From a checkpoint of a small mixture-of-experts model trained on Wikipedia: 32 experts in each of 8 layers, 4894 steps.
Below are experts of layer 5 (counted from 0) of a mixture-of-experts language model. Rows are named router (the router's row for the expert), gate (a neuron's input weights, with its number), up (a neuron's input weights, with its number) and show model dimensions 0-255. Each number is 50 + 12 x the weight over its row's rms, rounded and kept within 0 to 99.
Before each expert's rows: a language model's description of what the expert responds to; "mostly gets" lists some tokens that are sent to it at least half of the time. This comes from a sample of Wikipedia text that the model never trained on.

# expert 17
It responds to: Short opening pieces of words split by the tokenizer, e.g. bl, gr, Kh, Ch, B(attalion); also standalone spaces before ellipses and non-Latin bytes.
mostly gets: " bl", " gr", " h", " Kh", "Ch", " ch"
router:48 52 76 52 39 50 41 51 51 47 50 43 61 50 56 55 59 27 42 40 36 58 38 45 33 43 53 23 34 49 30 36 75 46 61 50 54 49 39 35 52 60 58 76 50 43 35 36 62 67 49 68 64 62 64 36 66 54 62 36 48 61 55 60 76 50 33 70 41 45 68 55 54 59 41 45 69 55 52 36 42 64 67 40 41 53 70 40 51 48 43 43 50 54 33 33 47 72 36 35 56 19 55 60 70 69 71 53 45 53 64 67 50 68 51 43 63 49 25 47 44 63 49 58 52 48 46 50 38 59 49 45 46 56 43 43 46 38 41 26 37 57 40 64 37 51 64 32 45 40 59 52 52 59 41 23 47 48 65 42 58 23 42 45 62 46 51 39 65 52 55 76 44 88 56 59 53 42 54 63 64 51 16 53 44 36 47 63 35 64 54 67 42 50 45 54 49 52 55 61 56 63 50 36 55 30 61 61 52 57 56 47 55 63 62 67 56 36 63 35 37 43 49 33 36 63 51 73 67 47 37 54 40 49 53 59 43 33 34 56 61 64 55 46 56 64 56 61 63 28 65 31 39 52 67 53
gate2:40 69 57 50 56 81 36 44 57 46 64 72 60 39 58 36 43 46 35 64 44 25 75 44 41 53 59 79 51 57 33 39 52 53 67 38 36 44 68 35 37 42 49 59 70 46 61 76 35 55 26 53 59 31 62 51 57 45 57 45 68 40 52 41 73 73 29 45 49 40 53 39 88 49 28 54 68 41 56 52 58 71 65 52 38 29 44 39 34 57 55 47 63 44 54 43 52 43 52 37 36 54 52 50 54 35 36 26 47 49 53 57 41 53 70 49 43 52 33 68 49 69 39 59 54 52 40 45 55 46 48 44 32 49 54 58 53 32 43 38 77 42 51 30 36 71 66 34 44 47 41 61 55 75 55 56 30 55 43 23 33 35 39 50 46 42 48 52 38 41 54 37 48 38 67 50 60 48 43 57 50 57 41 68 58 53 53 53 32 56 49 59 38 52 39 55 44 43 46 45 50 58 71 56 57 49 45 58 48 37 41 54 32 25 29 41 57 66 46 43 71 63 57 31 36 53 72 46 35 70 48 37 63 45 45 57 48 43 57 32 57 47 55 46 51 45 48 43 40 50 62 45 79 50 59 62
up2:47 49 49 36 57 51 27 51 54 42 51 58 31 57 62 40 50 58 53 39 71 47 47 57 74 37 48 67 56 40 78 56 53 51 54 45 65 43 41 50 58 39 47 52 54 38 33 43 67 43 52 36 32 48 37 31 37 57 67 53 51 46 34 57 36 55 34 63 28 35 47 57 69 60 49 34 38 39 34 50 46 51 73 49 62 31 52 57 27 61 48 56 45 62 42 41 49 49 59 43 49 51 66 47 64 50 51 58 43 89 43 61 60 52 34 38 46 51 45 84 36 60 64 38 50 28 44 40 48 43 40 40 33 54 49 47 60 85 51 35 49 47 58 65 68 63 51 39 65 41 62 44 41 44 42 36 32 73 39 32 20 46 59 56 42 63 54 56 60 44 39 34 50 49 43 49 66 52 22 61 48 13 50 47 58 60 42 45 66 33 52 43 74 70 38 72 34 47 39 50 36 66 38 53 50 49 71 36 47 45 44 56 26 57 30 65 53 41 58 36 56 61 46 47 62 43 45 47 37 41 61 41 39 39 61 64 41 35 51 42 45 47 34 43 62 47 40 38 52 62 46 42 58 57 80 40
gate3:43 48 50 71 65 73 59 44 56 50 52 44 61 40 62 37 63 71 34 62 29 68 59 57 43 43 37 40 49 54 41 53 49 55 35 35 41 47 57 30 43 47 54 62 51 47 33 43 57 70 47 69 57 57 52 28 56 55 34 45 53 48 34 64 41 80 65 24 36 41 53 68 54 47 58 46 65 35 61 41 30 43 58 49 45 26 33 67 61 57 67 55 45 45 47 32 41 75 51 44 37 34 58 45 54 51 50 65 55 64 48 37 53 42 78 53 47 61 47 59 57 58 29 61 37 56 72 43 40 42 62 69 73 56 50 43 61 38 44 53 41 56 42 46 44 57 59 39 55 41 71 36 49 51 53 44 46 45 61 54 32 46 42 59 60 50 53 42 34 56 56 55 59 62 41 48 61 46 55 51 51 31 37 86 35 27 46 57 34 77 41 67 71 48 58 38 49 41 46 31 59 48 62 49 33 75 77 32 55 61 46 49 58 41 46 74 41 37 73 36 51 73 42 47 63 65 53 71 49 40 40 38 50 62 44 45 44 53 43 61 50 60 36 55 37 54 70 73 66 30 52 51 70 47 62 51
up3:57 60 48 45 38 30 43 41 32 53 63 61 45 50 55 63 37 41 42 43 70 20 53 36 63 53 65 54 63 50 68 50 35 49 63 39 62 69 44 48 54 43 36 32 49 41 69 42 71 19 44 22 42 47 48 58 56 39 53 45 23 56 63 40 33 38 38 59 58 61 64 40 43 51 29 64 39 54 15 66 59 54 47 60 42 54 53 58 57 34 46 55 60 53 70 65 55 36 70 52 78 61 46 45 45 72 61 34 43 40 53 56 46 66 53 43 56 33 45 29 38 54 75 38 59 34 53 76 42 60 55 22 43 41 48 70 40 55 44 34 66 38 42 51 56 36 43 59 49 58 49 59 50 43 51 56 40 64 39 40 68 57 50 48 34 48 52 55 50 64 47 43 34 28 45 50 29 55 33 23 56 60 40 27 64 66 68 49 61 33 51 39 36 60 42 48 43 33 47 57 29 53 35 50 66 37 38 61 51 50 48 60 54 48 39 27 52 59 33 42 59 41 49 63 49 49 38 27 50 56 76 60 56 38 53 51 62 47 48 29 59 37 63 41 52 60 45 56 54 52 38 45 44 49 27 49
gate4:51 49 37 52 37 31 53 47 66 59 62 75 48 47 47 46 55 34 60 15 46 49 50 56 30 42 63 35 62 60 38 42 62 41 45 72 46 64 37 29 73 47 46 42 39 61 41 42 76 55 40 64 48 41 51 40 64 41 40 47 53 50 68 28 52 50 58 44 69 66 25 56 51 45 50 42 61 61 54 61 54 53 67 52 54 75 64 43 50 53 40 43 45 35 54 31 51 64 61 43 61 35 41 63 68 60 36 63 38 55 51 59 62 61 42 51 50 45 48 59 53 71 23 48 27 51 57 45 76 49 35 45 33 50 44 47 44 51 69 44 42 51 59 25 30 70 65 58 29 48 63 62 39 63 41 48 69 41 47 49 47 48 52 42 36 31 53 39 64 26 65 56 49 42 69 44 57 52 51 54 46 51 47 54 37 37 61 41 41 67 53 53 67 31 59 51 71 49 59 31 38 15 59 84 43 47 50 56 73 55 38 33 47 43 43 53 53 53 44 62 36 47 65 49 64 63 62 74 55 57 42 14 59 54 42 60 33 50 71 37 52 55 63 56 46 59 66 51 64 45 51 51 55 48 46 51
up4:54 47 37 52 53 62 29 58 46 43 50 75 26 56 49 35 57 58 55 38 44 58 54 39 36 45 50 50 38 67 46 52 55 42 63 35 48 63 26 38 66 49 24 47 38 35 53 55 68 50 20 52 46 70 49 72 58 43 59 41 56 27 58 32 43 46 42 49 48 51 35 63 66 57 60 28 48 55 52 59 54 48 46 31 48 65 50 33 45 57 68 65 39 61 50 26 59 62 50 31 64 54 44 64 50 50 45 56 46 44 51 70 50 54 39 23 55 35 39 62 52 59 45 57 40 49 40 24 64 65 51 39 29 52 53 62 58 64 42 36 52 53 79 53 49 58 72 54 41 46 62 50 48 73 29 41 66 34 45 54 49 48 61 60 44 56 58 37 55 38 67 64 59 59 67 72 61 53 21 55 40 41 44 46 41 20 33 58 59 63 46 49 62 48 48 43 68 48 69 37 47 33 54 60 32 45 47 63 83 51 28 44 60 41 40 41 50 62 53 53 30 42 57 48 56 72 46 67 53 62 58 37 60 70 41 65 43 51 49 57 63 37 61 46 47 73 47 48 69 63 35 41 43 69 59 46
gate5:58 36 66 46 37 37 66 58 51 62 50 42 52 63 61 53 46 41 61 35 37 65 41 58 28 37 34 66 25 57 38 47 30 49 52 63 52 60 42 34 61 53 66 54 77 74 58 53 30 50 61 42 49 56 68 53 38 39 64 38 33 72 36 66 52 41 25 53 37 58 54 54 57 41 67 43 65 54 70 45 69 54 62 54 50 64 55 69 64 60 39 43 42 54 51 49 51 79 43 43 45 46 84 39 53 22 62 71 35 47 27 50 49 45 51 39 38 37 36 53 54 65 56 46 47 46 37 58 29 53 36 52 48 36 47 61 48 46 43 56 36 39 31 52 49 52 64 46 54 30 43 50 20 42 42 52 50 51 47 39 43 47 41 47 59 47 50 56 52 58 43 64 37 46 36 51 55 36 62 50 57 51 39 24 35 40 46 48 49 58 67 45 72 23 60 66 93 68 44 55 39 58 53 55 46 58 57 63 47 58 60 37 50 64 46 64 43 70 73 50 46 51 32 27 48 46 41 70 51 44 50 35 55 30 48 33 34 58 36 61 66 46 55 65 54 38 42 39 56 45 48 33 50 66 66 54
up5:40 42 51 32 54 58 59 60 38 36 43 17 23 65 45 63 52 46 50 49 39 65 52 61 58 27 55 60 48 51 77 20 41 46 49 68 55 60 55 61 46 50 68 53 38 48 58 49 48 48 65 47 40 26 62 63 56 53 68 51 56 63 30 61 27 51 60 55 22 50 43 78 71 34 38 47 56 43 34 58 56 69 57 68 50 29 69 52 74 38 49 52 51 47 58 52 61 50 31 59 63 61 59 36 36 45 40 59 59 70 42 38 49 70 47 66 38 39 59 53 71 62 48 53 39 44 44 46 40 32 44 32 70 52 40 55 60 37 50 35 45 78 22 50 35 41 45 48 39 44 34 62 46 41 54 53 55 56 39 36 48 56 58 37 46 68 45 46 44 51 45 46 60 48 54 52 58 47 42 58 53 31 44 28 55 59 35 39 67 26 51 33 79 45 52 62 56 53 31 51 55 56 45 50 43 57 38 65 51 50 59 39 32 55 42 84 34 64 43 62 42 51 47 46 32 37 56 41 63 45 40 53 56 34 75 50 51 53 62 48 60 41 52 39 57 62 58 84 53 56 58 46 37 48 60 67
gate6:65 63 61 54 49 34 59 57 45 73 51 34 23 40 62 37 40 42 47 64 28 66 41 59 39 55 47 47 33 52 21 51 47 46 55 43 44 51 49 47 56 49 49 71 67 55 13 45 54 61 27 46 65 51 78 40 38 43 51 33 47 51 44 57 47 51 27 56 57 58 79 47 52 65 58 59 39 39 43 59 47 53 62 52 41 59 41 50 65 61 56 45 30 78 42 66 37 65 58 45 55 35 53 50 27 47 70 54 65 33 43 42 56 37 66 49 28 35 47 54 58 42 55 55 39 57 72 42 31 47 51 29 52 51 53 44 55 36 42 50 52 35 66 42 69 34 45 40 55 29 63 47 63 39 40 47 34 42 53 31 39 63 66 45 59 26 42 34 41 43 42 43 61 59 48 48 57 58 55 27 56 34 42 54 37 50 28 49 25 41 45 50 60 43 71 31 38 46 39 43 58 56 36 40 57 65 69 41 44 67 39 61 57 62 65 61 54 41 54 33 56 66 37 49 67 59 24 55 39 52 36 58 56 71 38 35 28 42 45 49 40 50 54 47 48 44 45 54 51 37 51 56 37 76 71 44
up6:54 47 67 42 57 26 59 72 38 76 52 51 45 41 47 28 50 33 34 52 44 56 54 76 53 32 63 64 33 60 22 43 62 61 68 41 41 64 47 50 53 39 42 63 64 42 20 43 68 52 43 40 48 57 55 52 49 37 58 43 39 58 25 68 37 63 35 38 60 60 65 43 63 55 73 52 52 47 30 64 32 35 56 54 52 51 28 59 58 74 44 25 38 62 32 69 35 63 36 38 74 40 63 34 45 46 64 56 55 38 44 35 49 41 63 42 28 56 54 49 48 48 49 52 46 48 62 56 32 45 34 25 62 49 62 59 56 41 37 32 34 28 48 49 66 54 40 35 54 36 64 44 43 54 62 41 41 40 44 28 52 46 62 47 31 39 50 60 39 43 37 37 58 53 23 45 60 39 52 44 50 53 40 56 29 43 36 56 21 38 70 50 43 47 46 50 32 57 41 36 44 69 41 50 61 50 54 42 47 51 51 67 42 36 51 56 59 58 42 48 50 69 38 65 57 46 41 50 55 57 51 54 51 54 38 42 25 28 43 78 58 53 62 55 43 43 47 63 63 34 57 45 51 64 37 39
gate7:33 50 68 58 43 37 40 35 57 30 59 44 38 40 57 54 50 25 46 19 47 40 71 50 46 26 55 52 39 47 59 42 38 40 39 42 52 61 32 67 34 47 52 41 39 41 42 45 53 58 48 46 61 73 27 51 60 51 31 49 44 56 40 45 48 59 51 46 52 57 50 49 40 64 44 45 48 65 39 32 49 52 59 45 63 32 64 53 82 43 38 34 53 46 55 70 45 50 63 35 49 56 41 55 78 36 53 39 40 62 61 72 69 61 68 57 43 64 45 39 90 48 64 53 55 53 71 42 37 56 39 55 62 61 41 45 43 51 44 33 50 47 37 50 46 57 47 52 70 66 73 49 54 66 51 54 35 44 43 32 47 31 71 62 54 35 67 28 41 27 21 52 50 38 53 60 63 47 45 43 46 49 42 46 46 43 25 56 56 63 74 43 70 70 59 54 29 46 43 45 29 48 70 51 45 42 74 68 43 69 59 31 39 36 49 57 55 44 53 49 33 50 55 73 56 35 39 63 65 49 57 40 52 41 55 55 55 47 50 55 60 72 44 59 49 38 61 27 40 65 49 54 45 42 70 53
up7:62 53 57 30 59 54 58 45 49 44 33 54 44 63 51 30 42 53 41 62 48 75 52 51 64 44 43 69 53 45 47 53 59 42 59 34 53 63 46 47 29 58 57 58 43 51 51 30 44 50 34 58 26 45 66 69 41 19 47 55 38 65 37 71 40 52 62 39 55 29 66 51 29 73 52 45 49 39 44 39 68 48 49 50 34 45 41 51 48 43 44 26 51 54 53 39 46 60 44 31 41 63 63 50 54 48 53 47 67 43 43 46 69 58 22 38 69 49 43 55 47 37 45 48 64 51 62 46 49 61 46 31 35 45 31 60 52 57 53 48 49 66 29 55 50 63 59 37 30 59 24 40 64 42 50 37 47 62 45 50 41 61 58 39 32 34 46 53 73 31 55 60 54 53 44 49 64 59 40 44 67 49 51 57 64 74 65 46 51 47 55 30 69 50 31 77 45 74 48 35 23 46 30 59 30 42 61 68 80 56 57 57 65 55 48 47 50 62 44 52 38 39 39 34 60 56 64 28 50 44 64 45 68 67 61 56 77 34 77 57 78 45 55 47 39 53 41 49 40 57 73 40 50 51 49 48